Experts of a small language model.
Size: 14 layers, width 128, vocabulary 4952, 13.9M parameters.
Experts: 16 experts in each of 12 layers, 192 squared ReLU neurons an expert, 1 pick a token, a sigmoid router.
Training: a variant of Adam for the experts, 637M tokens, 9723 steps.
Below are experts of layer 5 (counted from 0) of a mixture-of-experts language model. Rows are named router (the router's row for the expert), up (a neuron's input weights, with its number) and show model dimensions 0-127. Each number is 500 + 50 x the weight over its row's rms, rounded and kept within 0 to 999. Numbers have three digits each.
After each expert's rows: a language model's description of what the expert responds to; "mostly gets" lists some tokens that are sent to it at least half of the time. This comes from a sample of Wikipedia text that the model never trained on.

# expert 13
router:557559471581517457488502424501519562472428454523468584365474574552572522570557517527451478538500464480674515501496590563490422451486472496494580432463553525519482563457530485459590485442524511540478481485513494415518508447472489473466462551515506452476549582428502465402506499511506452542482511483413513448508458404603501398498497490428555454571449462436472480461549528474486561405484
up0:508542554472522464516565463483499468547513547474553489464521464456543563543455390439509477452500438417555547573419519455551537475482544524478535469531420488582456522497474447398522483532543518479549521499506565439446479475512430429477619545579479467521427511415435512543543532526475465516354471431477468406454461546532610550555500474592389478399479515536573553514481496427547460494517
up1:471524554547474445530557471481458462469489476485481532515463466446578522513451521529550503566480567525462498627424567520563482506534515535466437408418538453485465530494540564425523456553542614517420443496460599553595416511506523424544431550500458536519559425620581550466500509558461516560445521520410521521432424407496492592519530533534495533486540518435522552513491560422450514577460
up2:445494503532598498550546493502532499519476409485536414469451497558569423564427579430500465567492476560392484493453552466410497474572516487494509499544445462494460433451469498431539462485514528570585464575473413473540532583459449558546449537498401522428517604503480463482578497529563438461511456427469519514515555528388535447452521516570435508491437530424414536511545599459510548561497
up3:493513519458491434551575465563515526549517426544608456426520543576488412531515456412481461544585439471570493516562542475453539481622562514488502480417458565525451493425444545503536511507546535496555489556506547504520412440498574403521503438524524502480512533493456553523583456437474549559453516594454510393481534570525547427539486483620561477519436514429598470526445416533492487498463
up4:459529592475457468506499518437521460608527552437537518483487463422502442538580497487580588414486437510506584512566481536559454534493577455486481393517454484527571416515631520504563539409525529584568453540468541490521440377470520557409503492574512546473549509479476472507478423530512497549520479470489470383573513452501504506542584513493441583481433511519550475464538426527580552465481
It responds to: Word-ending pieces like or, res, i (Professor, metres) and role nouns such as director, Minister, manager, plus Coordinates fields.
mostly gets: " program", " director", " Minister", " manager", " DF", " Coordinates"

# expert 2
router:471626544560536533523463489497448659598558486495482492488482549401483473463525510524518493525493504540484490500478416458578407544534440481502480557536525544502637507498438525485472451468494515454504538464513521454505525355507472500462473481397532498498489502533519499512496446520423500520531408456490463411706488517515507502528541510519359529533530518524540467542509497538603462473542
up0:434530618469505488559512555471511479483559479470567450579530456566375504535521474476486497559462464486450385520433501438461551522500415551485567525493510546509500488508453499439467521502536546614497456484410569561530486400493484476481483415468535526570481494575476530615537490381474444409521472438454431503533553492494514453462541494513475485419546553481459518477624562520606570496551
up1:458483552505446454626483492582513546476486534488479459530499409479444527523486397528468447505564511580572603432501468489544470509385525363516511578462459473518523498603443439451488544471552472556545418399461535434577494610509459507431520423501466525498439447488546470515527448493465527516450532489556502408567496500408493464521566508540493540427584499496386512531506496484527494466552
up2:529545566502454536533476545414529478536440479511588544542537500444550441531488483524556498552488587494540497551495591520446506453497510440503504533484465549525527523479546555427532412481547534530599481506407579534492449531509599558477498534502413442587542501567566576439635506390444446531472538414508552481548511527642519525486500514539472483482568560528529497533558475351495518528532
up3:534514591426442494557500484534524477529531460528529440526535392585566483565555478492527461497507538494443572558538429450492475461519451438544495487501503483527439390402483544418487551427539559474471511513475534517578490532455577587562510460479491473575513523489489452475515495454485546564456352473422533492566564496540484488517388556466467617584560509438451466586494435476596459550510
up4:514526589489484534562496469461536625482538441510584543455423539413527498477432630473463491454507537607548552510548523521422497485528515528534473486537491485496528515504450502518620540533523512422539534486511570405483586522450567497467404471472524495499446541533443499429468544482416452464555398436511442431521574476531465506470504534495411539477527591471495509397480544459614598492478
It responds to: Leading 1 of years after spaces or parentheses, as in (1993) or 1945–1946, plus rare-word openings like Ex, Arch, Cy, Sy, Ec.
mostly gets: " Ex", " Arch", " cy", " Ec", "Ar", " sy"

# expert 0
router:533464507494437556505472460475537492573551486590486626453463468584454539508615531490497463554498542465454475412536551530465539499576511564522386446541425496451462492467498478466462546470506499490420545509438565550514510462507578487612511624460501539519538438548521568431563622461449516552453475422493584490463558560432530530568473500423578466622476479535503467507533478486526490522458
up0:523523512519488597519480399545475480549486586460552547523619423483521612461590573461510524562508513541534466508537503554441533502495480588507447484483415587462472549498492535419533448525495554617514477587468503515518529472420591416532518532567436511464489466448420568534545508463508484473474544507518430557484566537549539537550519522571565565478456430443470414532605595501527481559484
up1:597538467545576529540522367565469519578484410474548472485451373454542478499492423508486511512506485528504518527540584516495485459558524472522441446446419464535530454508521492460566564484526498541456612564412488556474573545459548421494456562528470529499523542498547417447519456414572526470487503450551533424481444586406564505580543558514495507418483475404476487510544437519544597439499
up2:552559490510467624519565426470495531446497508531546528494491563489453563540465512452439489520507406555409518506389595459522538419536509464475502550492419595521413485551523392539474573522536471605545455508472479524609541498535538524571529452468528349447498435422499532518564530532452456520499538504494573498425522489538609539563486537517515607449513522480535517536502548524528468463551
up3:517431522430522511518642473497558503463472393496476437515527370498531587560440493549430410489409503483395514534525434507558480435494496466446553544468477486520571481575529540476536498498525542459523567491494618452476462490502380439498370564596540465523424477584503520499541530466591481453491473449443448482492528496546546497526487514506492541466462550432573485449549583456520462523505
up4:478492539500503496579477485452533499572514500451466599500526432518542509550458506368535503598443482597444530474540499510416530435482439533597516472488500475490520411547473482440427438489514532566361445551482488530382582500427555524461403465509483471544503480484511461515582447498509461473529456439447479521603453466502557545461456543542428562567571458523588450438580495506550517502564
It responds to: Middle digits of years such as 1'9'th or 2'0'19, plus mid-word pieces like Paste'ur', Tell'ur'ide and words like than, own.
mostly gets: " than", " own", " Jan", "–", " relig", " treat"

# expert 3
router:505401546464515522446481492555541527464425531390446533382564537503498541516481595475478475514456558442528510443559347507472481512382476599538581454503469441413472579477522520488452524482521502586427436504433445471482465552490505442489538545599545459483449446503525484392470487540520551456527568520432487537494622543522480535512488512500559493544553541526427481525563605509529480486504
up0:480610449472550553504526445532492579515533440534573541391569422467527516438519563471515418512446546508574549562559447464542512450545457516486599517459406504559481501467485600497471435508503592515477406570377485518413560480479579467459482484497485469480505432521532451530512444554471465463567487496407512549555485541496496500515473628459524573442454585440516583476568502542478536495506
up1:521428524494577486544507494494538565424571427551572491447524433459517479539501462479520464565507436568545453557542447441433491510499530482450589429556480407464430528581538472473530527501520417557405452607477543413534503499449565478513533517593482432497447466517480632506517449479500476476549430486456489497382497512523549454436429587536471474558557602542474599532533458461531486534460
up2:570487478572534515492536429499498604537544544475540564509502552533454611495580433480491508619513523433512499515492469503431426487515518641483601526531431419569476527461497527523508480503513527460478473455475468358558520504465505513466510511651435460462453499493539579468563413492548561511451468481444452476439550493582507452500506503608550492530574421443530582542559507482453530474490
up3:448519492495570542548515379529484610495467495484470427413564438462445520467599583469490476477470418482467557449570477425519468440462520579482541558450395386484533507523498522450505579549515586468600507537410578466526538523469490452532521552550555571452460457422525464450513435530542562465515543553468467493522518547437529521433546558509553599462501558451456529469484520521520397509536
up4:552546496502603500517522489527510499492522476558480501506497357424536463450501561505450503523552553465479503454589529479437512499545467411522510551508473481525468442426600459478464603503499552546449516461362482456456550444414482457576525564529511449555500542483433579499502485418540474427458508480578476461530518465580552578486518493583583626509487533486515543470483469539621569554416
It responds to: Function words like the, in, on, of, at after line breaks or prepositions, plus middle pieces of long foreign names (Chertoryzh, Susquehannock).
mostly gets: " vs", " North", "On", " According", " Most", "lav"

# expert 4
router:519468480435559431465450460587612512548522547521463415543519472529474538531469539511501466497615508411511474407534516468499523435436439420416557555525517488533569482437581551459415524551497503433420419518539462443426540530507499490472396517447499445499460526501496479575500534444470558520512585486465440485418497488505518390403513543496450463435410478515520513596449530494574403455491
up0:517449574449453535514550505482464329511433476497572460466437470461519510416518489517484505560499483471464542387489432465474499472509518498538494486434477483432522440436453396538567529406554494512472475504520553475540477545507456538530508487527482482583421465437470551456550502558521475497434548462593513550467465389498549469487591509457470542421516532501515570398499597525484628627461
up1:509500515544546542522568506429598483560569419459437477518453443477519480468497447529428499445464468407408545519446537434458530474533440481533406450526489550582542513603529526590512540434532510441528455445416551554531496471478453509472452501548392417543533573464505452515561415524519431486395395515493531533484551475504478581491527507467465610547525512448481489507567495449445431572420
up2:555531495430455522511585485504560507538468489543484424533565428486497543439514470505511522513600437456457486486564499540389516423447481522453527520398444525527586609558537536539560558482549479452488477543453492441555399546495550476506485473509450430517500531430410528537587491555548486561364534514531533544508602499495434449449495484525465427470501586478495550569513403517560411562562
up3:566492546527485505530516531611543564553488481382512423609481511504445452503523457534467513546528387515571519523547466556472485568493407590446391519480470527599487435563507531540511394506529498448487457490464593516439400442471529534394388506490489488544495435529533479501476475496576449513408429507495514439474509460523579523531489600570469459599556533478533518533486491542459510514467
up4:493474536484522510489534474461558512538563557516515466444459436432460531457543460475548521529594528486449471544589572522510556450589447473432575495509446433583520486390448487439536566465550570535590497501505546409546471526517520522511454526517465441639560455501577486421454478576527414487404552495409468529466517570415524480531513567512448605528515528479511540511569610467507469567483
It responds to: Forms of be and linking words such as was, is, been, to, as, right after a subject or title, e.g. "was released", "selected as".
mostly gets: " been", " being", " was", " be", " are", " is"

# expert 8
router:480661581462536521484490573531315335471496449558505501522540436480538478470500408526571530502452462517431565438508564457520673549527485455473538479496539439518495511502477487422502491457485484504491397560501540570467444514519582466507552446469454541508548460561456519515497441493461475431418557526439542457504477464531465457532484500477423512504464539515508546451466513482505451498523
up0:587511480397477536516515417639497475455591495620511536545477517546437580515584464472505567556511548567385527542437581572527569408506492549484387519471438549524541488532476492507454494555530482531500442504437503476493467451484501480482511464464415542547463397484543463384509456602481497472502488496484543535474456484486476532610450497512479507481429472455546515471555434472619493474504
up1:600447575480544566558531479514504474598448511477460471509511490506515621481591560487523555546587538592532509504489518526501419441538445540510555469444478461483584459487530455609544571597561519466586455435537544511528471577474528484371581530494395452551539597520485493469535537465464502527398465506482505476508469499551516537388519525499478573470457540440483471482396483453479437528480
up2:474481557452447514516514489479552485529553581607511357514476505416465541371471523520521571503491564479529460530591525560436539528485522560495455412534532462542575549483525615493511494422521564569570485479504512457497495442497510481342552523529486514507511448472562484553464419471448445543485458530485515407537454517467543534505493515549487571596486536414560486456518483461539401608464
up3:559453526507521512523518488509525507463562405457511436503471476578546560518532459510549527443541476490424606495493515559426509600619555481469521444447400582541544519472461517532460486461516569472495566543443466550398555529470551402534451520633513553472429530454509562469525520525437474550429494560531465480441544535526574510480501470535553520486554428468405609470480501542534555588405
up4:603491505492635564507489491541492474489399530561484511565465509502412580418560579499454547493475525426465516497521546463435493470484546563511567498549494500544562561563495452483460503547503538490511497512482506506443553485468499481518582467438576496510460438497454534532516498531453506472455470571448477551504483468489528512469667518572503647432452561435539507418407455441615552541404
It responds to: First pieces of words that need a suffix, coming after the, a or to, such as acqu-, oper-, prov-, reg-, cont-.
mostly gets: " cont", " form", " qu", " Gl", " pl", " Cl"

# expert 5
router:548443461532553436467554473589599498440505512533547541569521502541468571524528518475415433546538513560402496579413542404383484482515485533553548473474509400485494458516486495530479494552517523522476519520427505509562579511509403474642484434549545558541489520489483503485535507529515450495536470576640496526524511508429539448492450484407617522465513474543472498573541480534498551478631
up0:535476506471465448503533485489529501514467450501496490559619519515431510541529473470444462414597420433570516454511562539478472499559444429466460404479519510522526519580456464471651524488528519610469540554547407451498566522449440466436502566513492488453577464502552506506552450525569449519444542495498559453524477486479662556506509488540558513591561499518476604489470378418489530490501
up1:512495462455582524550524461494494507421503446532542444582658432527527498461528459427452458572594495459467447516461583477501477402579544540539457451514543465526430448506522501508491527495531448528446395471465540497396551429407455483581525416604511491487567547430505509503570479450460500470576530555538541567551503463445422484378513531572493509516473515398518471511542480482505499502563
up2:473511514478547541544544429431465483501510474428513508535495409429499519514523532491504470605572539473461481509544556414442509489586495444501476515408495563530521381402489576447570487539541533511491381447542527432519510608516482434524488528529386476509512459420504534439576524465445457533544492426509490525517482571468484495477572559397526496480446539542397486529541565505660520468466
up3:541529496438529459507523439590533481552546453484536508477510526437413502469411553464515494577457410535469524422539438511567566472496501520396601575482478507577568490523506507540462511459511578580465548504405497429497547552520521335471507452491423422558455457501583528491595464492502537454470498473558501450492557458552498593528507493570559534435486477529595559488509415412523543527505
up4:441484491479428436551483469485427465446398483506533385524444527424574521438454424346573479527482499580421511575561465454436483515459455458483588478539552487452515469534483511444467495414509514514482453494517426435419564540435463451442504500516552507554552549515439556450574420508519475493420511485357502546502498520526456554525438498574559507514440423504523526554530547479535534557551
It responds to: Middle or final pieces of personal and place names (Saulnier, Houston, Esbardu), plus periods, pipes and dashes starting list or table rows.
mostly gets: " home", " Michael", "ishop", "board", " Mark", " moved"

# expert 14
router:467469472557474367503491512468497502500453572500498423572429594486540495467462510456507453438407498376444384563494406525533583544452525417494492471495512440515535541477490488551406514526513501415605499491523489565534481485481435443524572557483510436436460537419621453594511495523507475431404525486398527408506486506496507533519486511501508545441457487456513440446411534504545561488487
up0:545473580532535455523522551524550499471525525513599477405492448398519584518501524509499564550446490453453458563500600526544451545497564427525460464501362474574475517487477494492466549516546485497539433478426449404582535595452518388485543576542542486500555524535481447505475496458360471461545486511460499513410524531570564511491480531554508388472585556528553547541474563481547408510493
up1:562481494572524512556530435485523508519428513520472558540531519507519556493521516461498491481481442493478502614544438524395456508511451522565486410465571451518535506503538494484487476429508547483480490559491414440532447555492421440600497520588469457691452545590527387479514475521465553485598442425460466476464490522501550592541592485474603516439550463467564517568493433509547515460432
up2:481508503392442483499564455475490526453480514542555520501528447491590504437463429397515573561476495510457483565558471447613628430510562591522431592516460439518480453506517525441451489522559513410521445478504545459545431527423487487552446471625523503457506526489459486554497476583438542383423506517440557457516490483503563558455478531581533463482478471460487507450517501547477568629478
up3:566522518474555471501511493419511398395567503532490442580473529503566551520529507431539585536413566534515470499583486480605577572475510490470548533398511456538479419514488520505468448456546477499599524537482488439507564440471534426492533518627540480470537428508534408518471433475404539493458486464430446471479498505497584547507499528570486521368401523480594537564493516435510500466546
up4:545518541560449537487568502486520547575589493543522467418454511547534599529560437514440537385472419448555452487540474503444521500563618524510526547379473573542494529599479523494568560471495518517520535496545481449463380490453405467503549470530425511518515436625496550520508518439456528538504450468567452583514516507517546587450542571520458475576418517555522512458589447507471521540510
It responds to: Line breaks and list hyphens in infoboxes and coordinate lists, plus prefixes like pre, post, non, un, co, con, comp.
mostly gets: " post", " co", " pre", " comp", " un", " non"

# expert 15
router:387591362408435594520585475538591622467508520489560468546509483532465457595526514473436540511494496548508497570527540609500467501448549508490440501473401542457488398513493558526565575594488541494517522524467447433491458563496467532504441486550493539495543477443540598528533537571532483504469459494585496495397504530440521547407487469601544485464516473475512502484512514524523544573535
up0:610518553485497520521519444530473507457479546505466487465501466425435467475382421525484434532580543488478610470447494505538547517448532445453555421483462490508424420430534454523567516530500489494463446410436481562460565518435609569529417540521499476506625530487516521536429548545512542467487488507533534554452493510603593469529533542401465547463556426531439600570561527435549543516495
up1:453511485539537508521509483520636469491500472525553413465469467504499464531516547524491384457505536524541510583532576474490381531430570492582589467448524484492480415458526599506593427462549626538430578602474494529440572491441443509417520425523541445521531474435545473499517463474498569477651502551493470425514528491548519510446551550424483510482421487510472479494529488483566442483512
up2:447577565511481510517476483546436471533437545490542537526448456454492468497450505512484480640396567527520533446471476549503556456495529569482429494496494490513416533406475407529561455404536548509449559503436503585512520523509534456505576487483527468517530428537547475406548468475439469600449591467561576476501439491492591492464574534507437577481546518503442627585460481473599438526442
up3:466511527505469522518437471490487490514447513467521572616483464403513485432553534462466530462482548513422559531420585465548496509536486541536439528551465479479434497541507453524504433451509529549422474431518535512492606469447505526467521487540555483474430393513445506397555456416394513468521497502432506493514489479497559535463532527545492591448563417407460511527441430582618483555333
up4:481593511408550476496571491465429486625547532503556521478420480534408495503516478468436519442596532454472613451488526538516592478570534511429615525468586477467516436542515447427471456512549478497463505472485452566485460348449484507503622458457411415446521432456507519458513474514466464504468444474556439450563588510471508520479522539501410529549443450440497467465521509494489455529530
It responds to: Digits in years and dates, commas and colons in list entries (Strambino, Italy; Education:), plus quantity words like several, many, various.
mostly gets: " several", "),", " many", " same", " various", "anded"

# expert 9
router:489379529455495395468483515487664428432444425475518440489469486494466478494450478474565493424467576464393537512508550513480466417592425542538473512562584499534516528539466557483491491572504468572530540545568594544484434496486534461494530501565512534447483497467480432557483510491612491505617450475495504578493451494543548473530574461516546551457453448481488558479467394478469558467402
up0:430601575455517418453557543390550430486548501469496504525497504508504616434523421470531515394450557530474489518475561501489488423563498487478548571426505544492472506608532517441564474512576471560498520486527491566471412476426511470568553540473535503552517434489558478539505551549476494613521608570579475538601507508495540543431540529521499622514439505466591562542476513444532499530468
up1:528400617481537339498554524598669548555476488570478475476484504522481619448507501434520509433502509518498529498450539487530474466535567448507482456562548409584556466553437493458556553521531480478440503521524540515519445534502434490453456421600500483578496435478514458437483543480505477546445416477400506491602455515527539539510589484494522487543517495476504590488452439509499529547479
up2:561484512388466538502457486446579484550466614503571474487591478518552579448477441540531511557488391588505470447416515470457442543479485503440461514441467473598565504524459462513478527496483533530526523491503511473474476455531462431452361428431576377527493536500580514496496451482428506513379455574459557538561403522464509536534540548533465498479557554507489472432467549478454456532596
up3:533590512512609565488466506482582477493376504492530388491467385438422535408499441449556491560459389551512510517536462498432470482494426494485454492475509538437490569558515509403562525502525447471544544444468443506421426501439442433484532483530500472464476461463545488575537571547620511567462544420450449460526456486547510558478558537547536509484541554513427579476581465508570497510466
up4:508514529466612448570528496426563436409495540421467473478625459575488514524476462500479462462458534525523541532462516533475506414499462573492505368425498568603566492485459443472536524467513510531537495463477509531415452594407486549507491522520532504437588465523573481491479414542512507527531454369472400530422555498536540483535548519506503454483582543451432568517465463477486572588432
It responds to: Pipe separators and column words in table headers and infobox fields, such as Years, Date, Candidate, Votes, United States.
mostly gets: "|---|---|---|---|", "|---|---|---|---|---|", " Country", " Years", " Candidate", "|---|---|---|---"

# expert 6
router:595285456525494484503480514505472562531550460467423558455516513497469562480539448492483534459630446452464480505564532528566477492479479513470488597549466494468525497505491494540489555438506477401580482492430554484563422476493445551410501417488515460486502615553399479512463421481475452449448535511593440562451439489436476538558507497567432475455569474550508488461537518547449455530504
up0:540451532460498477532495521383497423567538503507541475482497499409520533457403484527568567560534415494463513465512508613469511469479451566515592505504355465469447471515458486415521557377525512542471516427522576531594540521457500572566542494538451537534498532454466594506500465555596494480529557349539449488492552578506458478491539502500515458515533597535491551508538606477477539503539
up1:441433531409437471538501448435480393376440505496458500538424543492472417476524533485471490529479483515469563499568535572500628517509457515508578464458415440570421598427559486437566574501522506427508564485476546518528440516534538549468455490465494468523538482569448525522442487554471460555489517523431449508447511445463489375573553558603466502482571495491487632567491462498515470507484
up2:463472502372393562555537378541512500556539509568454572581609481472513554484595464501460512454495555525451491533487499503454459503460533454501478422469412526459389535491532556518519489520513447571557475580550500547471388483438500511501459487494468448468445528474457512452506546518550489542442566453556500501532498637482536502503528526449589565577450443435491470469502494485468494630593
up3:534506511377431440542493474538473491588468466525518448527488522488441636489568534548473413498553459461450581469531461530518552545540539533517535553505516535552500358495412445393489582494528503504480554474474615485425540577444539520531485465525409455565419540498454586450522462525473516543450541470523546518470480457439555432543520512565524468401472533511612544537489513487452588533485
up4:601535494513526515571519485406476564534458480491503507493516577514474575526402501415455447459601442504461453430498585599527541450498430510540456477443528444459522546426574571519595569496521485556582516541527528425464588564426475483461464436525447604436491542514553530516467523508523497424465537430495555531458452532557548507494443575538525566419499487506592509475537527500463493563617
It responds to: Commas, periods and line breaks closing clauses, plus ends of nouns and common nouns such as rights, species, services, surveillance, transportation.
mostly gets: " service", " h", " species", " rights", " services", " development"

# expert 10
router:514388574523453479513498511494458424461547471442511498453393486402493472469420572500518503442484472506581450448523393524509448420540488531402436482478492560489568553536555480475536536430514478549541507470467384530490534627467464515528481399526457600522480517475545436447506435459510541483562426551532516509489486458479410514596504467498514438507561634436506469577530476498446517579476
up0:419521485568517626556501547452513517498524525519541440498556564468521510388496522519549419524530362510523493628492508440467466480519522515466514490489482552441509485448475452449511466502509485588507470597486451462467412500483463501543504602534512483505485469621601474508617477494414501494486415561549505541507578390472528507551553546503512543452467564398506544458591543464540566493566
up1:469528544542507429543507490460546471528504470449516497472580496488471553422469568526481482410493458557555453601535481563503546454522506594513510428470437482576544450527578498420501499462535548541535468446498463598593503444492452418482433457484503492614465416439584418563548543524492574492526562450517520597466484457484455544520571544570579515504499585553522489510646466475474581495563
up2:442476589496523478488512474464532468524518471443451426437510489466405509563522602479495568598442485490537628518463420553513483454544445514436503519432527472471500396525483528546580590443515530567502534443487454461443439433466421586534540520572499449464462410444511465590555447596506542529473377575458503548505537480584481532476500509484458545510553490401456494500576481456513453543455
up3:492442512468528535453586443423522493511428476570496406554478456510491554543498568495471516590500519527508565456552533508515511425521455472467481456436534553527559474460462549435503468485517615551441463507538431444580484530441434466548362506500417470446497535496603392453555526542558555541501545546501561508412560508511461538424526544418539507546503411435463556545496503433463364479478
up4:470456438434522474505478483462515465512470451472453497563487459462569529501497443517479508458546548430534498593539531533484469481449438461499485592528486458524562409545515437495508576451505528449567502478407561488508447456444517488398417486474423555514562536434502457430598590560504442474465482496568360539391491469537586630480528485467507484505421564508487514508554629459508580543474
It responds to: Pipe separators and years in sports and chart tables, plus short words and stems like th-ir-teen, short-ly, how, so, few.
mostly gets: " U", " so", " Nor", " y", " small", " sec"

# expert 1
router:501418485486554558532481521397460506440407481459444440485492427516479466464560480531488457507519397474467507444423473453399530508485547458679452520513545574583483463473573443542573521471516494511527608425525452478501607442534461552450432528568579437496530493569401432534448516431505435513497508535409506453474493514503417489477488525501495534575495499473509535496551572499406521458478
up0:411507555525564497511503551446449516557473472585503493455526518496451535443533577529486512480577401565454506564363570481511591551496579456490561534520551498571543533538562470410489521529515516551556489556549577484492549451458480534458498498525417532476519460463511481533534455494489489589425492510473523417467454539456495512538538525457470525540546590444568564645436340523516480582532
up1:544578496548463400491492517500466507493445505519481413498505473451528500390516461459600456536425544496515465452471524384547460464502541568510528482390441448564512475522417499505491544473537527559505500402471458524494631494465511456550437532518574509601515445496526395532491537470543531434458536398506517489473429619466533546526532602457508535463545531416582536483445478455516438405477
up2:528401617557570517511549517505525491499455463492510529513462452441448523497535467495406688450580507523435574499455520534472471582517471494541516438555518468529527499526449525463534469538555431550596438472524528495490483494462472446511622486423531493608519461479464554474511550441537485576535493492506530515536536477491474527440586514515510430481415486450431512603424497556570515543637
up3:459487595488445465531536481486542494491488495475568479536497431488385508544577545432512474497507524502566543563513503506480562449459428584484433555506480513498484517625451470457523546464522519566522464460503482419606468523505491462519385566512476507504512433511551429460568456574514581534437519445518461485511390486414472616437538552553499635443454534477503468510492481432648452499537
up4:479512482599547453535544456498504514419510420462484411413429465524505533490456557492428487514459529479439560484451514594537454476467441583446486507431515492463515545467484460485515527421540515510508476456524490473546542454474513591574465515496520492532528442488503515493506548440410544524497504363573519519546542488445472443508540596421372469488448511415517465472503447411692424544457
It responds to: Relative pronouns and clause-linking words after prepositions or commas, such as which, whom, who, they, however, because, where.
mostly gets: "″", " who", " they", " which", " However", " where"

# expert 11
router:456442494524580407487476505527569560584499486551491542497560546563564523489371478451479553515638527525585507613440517417566504555500612466532555471449536454422389512457510521469473463532510476499525601468510445489481507544541535542493575531473472517563392525490454519491500595533553552555504592420526509492369499534475527514543572490554508481524543513520465476590522509525540518491530
up0:546547464505465412525493449545511517473516509532494574446477490533489538517498493511493509561450532450575500419496504467532508512500478476358492549516526439472442452534588546484541476449512584492439562536486546395470498494487476472523489403539417475556519381541447458460477434543552539409470520535474424568555590467494638450379575537583528489483540543426535479518456442372512523535446
up1:492430496575517429519545390433504583551442501565541528540522541448487654597553475429471494515522478515549512567432478417436459528547471493439522469538537453566467522445509453464485463521523615551500480534405472474435463496460479440465485473437496551599566488510544530461469495466519533473522510511446431472529555425495460561528445497510448475544499447579461507428452624403538434586532
up2:535507545453400549515479445517553509527511369441624414486542393545470537461542578471525549495452525551509424581484495619471585391441547497472507433467494490480515456440484526478453529443535545446473575497483424416425439457460522429515527524547474505526480406499447510544490503545487515535499418498525493539566577498406505531520494520542560463501483586489531510592489493441594545573462
up3:452388501447594541554566481463517490482498452497495465431443566521530440555552505401527559546563507537415542533553411440489510535496526499561621551418354520514545534550554547486489541495538475589601551557440469532489601509491577587431512503536481394508483502445539577517495521523508483505493552449536488442494482546544464587503558545568522554506534526505587479442465503421504477469501
up4:450490503560512383519506489573555527534553465572489560431505521465565433553578467437484511565544562548411502558484474425478488463432436475501442496485455506566524538536488457518456525442515558463421499368504472500503534504472510496456514461577491466583523402488515531470494525553549579636481545420542425497567448461454555534482467576570554511549581557509514551426486579423583452470539
It responds to: Modifiers after the, of or a, such as American, public, national, film, and adjective suffixes like ical, ile, est, Broadway.
mostly gets: " American", " public", " British", " national", " film", " French"

# expert 12
router:532453503542413500521465469393397417472473506494546481505562446463528412388478442455506549494628505512596543552492498505545514469554472525415532471514478535483434540508541472545452387502490489556521445508543447509466482579445483547482494561454478378455485455524422559408480476574436561512593549554503503574551482534532519584470495544423568509439452503542475457472402496465438433499496
up0:437481552550501484541506483417530523500518421550639492508449445534532464520541510440481550533545479581539581418379478527555501488437529423469411517523485505569494485523493564485569477566514539532526578549506608465466536508460486490510466403462553556478576551598586581470438368576459490413515428488479470477579461471527494527528563555497507508415457490463466468509541494451464479553578
up1:486493569401507502518514521569498468598492533376479507516536445430500514385505506392582571588382535482477518462568399545550516475504546554579545471539504476502457374545421464499478476550524566565453550440513490448466570460461397516407427475521402554516534549469565513460501485533438539473481441498457408503508487511440508495498493504485509519608534530526568482543482501511503436510462
up2:452481495390424496515518477536432496498499495521525526524628501541520465490509418462544605578512496437468512631438524485612492591509509458436504453447414479509441453573525509495520505498509496439580544457510498480529505568512541477541494526530487498569575402437431535437481429556490498517421605455559473536510525490476517502559555559580580528484430626519531555511460578469449577544485
up3:536485503445561513570520449443535495470471497444564439526515436513525455511539358458450487600514513512563584472493520559506455489491446496458404547335375491599428445541516446428521457529540535486570480438550475522605516533437426545510575511542516448426452511514547454436530523551456515552496509503566508531543579490401559554452567557501478551462488541506473575506491462543489459487527
up4:552366597522487529575514543477493463534442555445527410520545554499516438561451435537507458604523544502520572436467512443474477500557486551434589492508485446474454438425434448490505558460519540554492473482475503425494471499514553541542537538474441366462439539520632537516521464438430571476456521464397537486529472415530545464532461544517565534512474549492434556439430473463613480519472
It responds to: Pipe cells in election and census tables with percentages, plus name and place words like Street, River, George, and possessive 's.
mostly gets: " ab", " James", " George", " Street", " River", " include"

# expert 7
router:535494498576526488511468492421565604574571645408525563564560544553447519603475549533454518513446487562503472457552505497463425513427568509560558580468478535588498461532483415500522449499496507472458515469540544504542587451512551508514511497519492500500442514479570473538452496354562451565510427543526423600604530482519534468487467559476447481454615453480492499506496488492487479594441
up0:579529505519449512532503530423513477488540487575456493526485445476434606549548479462432564453472387406449533497538491477483487489498433511499583530498574511585567498568587454397549500479537519675499541512525517523471466506468532470555404472549497506560581556400468527433565524449564472532448507558575465492461491437476493485569445525514510455505606514440556520492496555508568557592530
up1:455504623517479524559511484464532488554457515425468450469401417501475453451461522438460646523453556563528488430450564566444572563451528597556466525479481489513458436436464478554494463558508592452515462493527487463580452458441516596442521555484533551483443419534562498490513415558515520546549482547571481409570526565484505548465510459439551598453541483493516454473492520381479451482497
up2:530507495378457494548504496523514484528521454615468518471458532535522508498471528446447400515496422568435506501406497530473526464412443504584582529448542523502493553573420550502568495422546533514493355523483476471494527485526452406433430429546627586485436463454481526501503464486448492514517482410472558498550553483479566435518507554479407567516427556511509498478478576512549612566488
up3:469499482476543619524495446505533462595431508468547438463492494528420513511502561524467531557559430578552507492465485555508578554468497552537534462441578466610552505549499503515535453492519556590540509461466448445452460548425431533549422553520456466539479499461503570488480490428489457465463558393497510529431569464379547534382444576536496451488464516475589488416498505418437597558466
up4:547486581478443507553524486446521470495509458481548430486527517553453493526469483510523569460487411450522486541505430470595480555590423399469581497464473507572554458518426499501528522494534536570557479496442472478528486482454508432540397562546408477523462508481529511493599494509469563524558421555488419578499565458470594465570586533536565595460468531404445541463510433513658519532445
It responds to: Spaces, pipes and line breaks in numeric tables, and early pieces of names after a capital letter, such as Chauhan, Gabriel, ROBINSON.
mostly gets: " −", " *", " Jo", " $", " Lu", " Mont"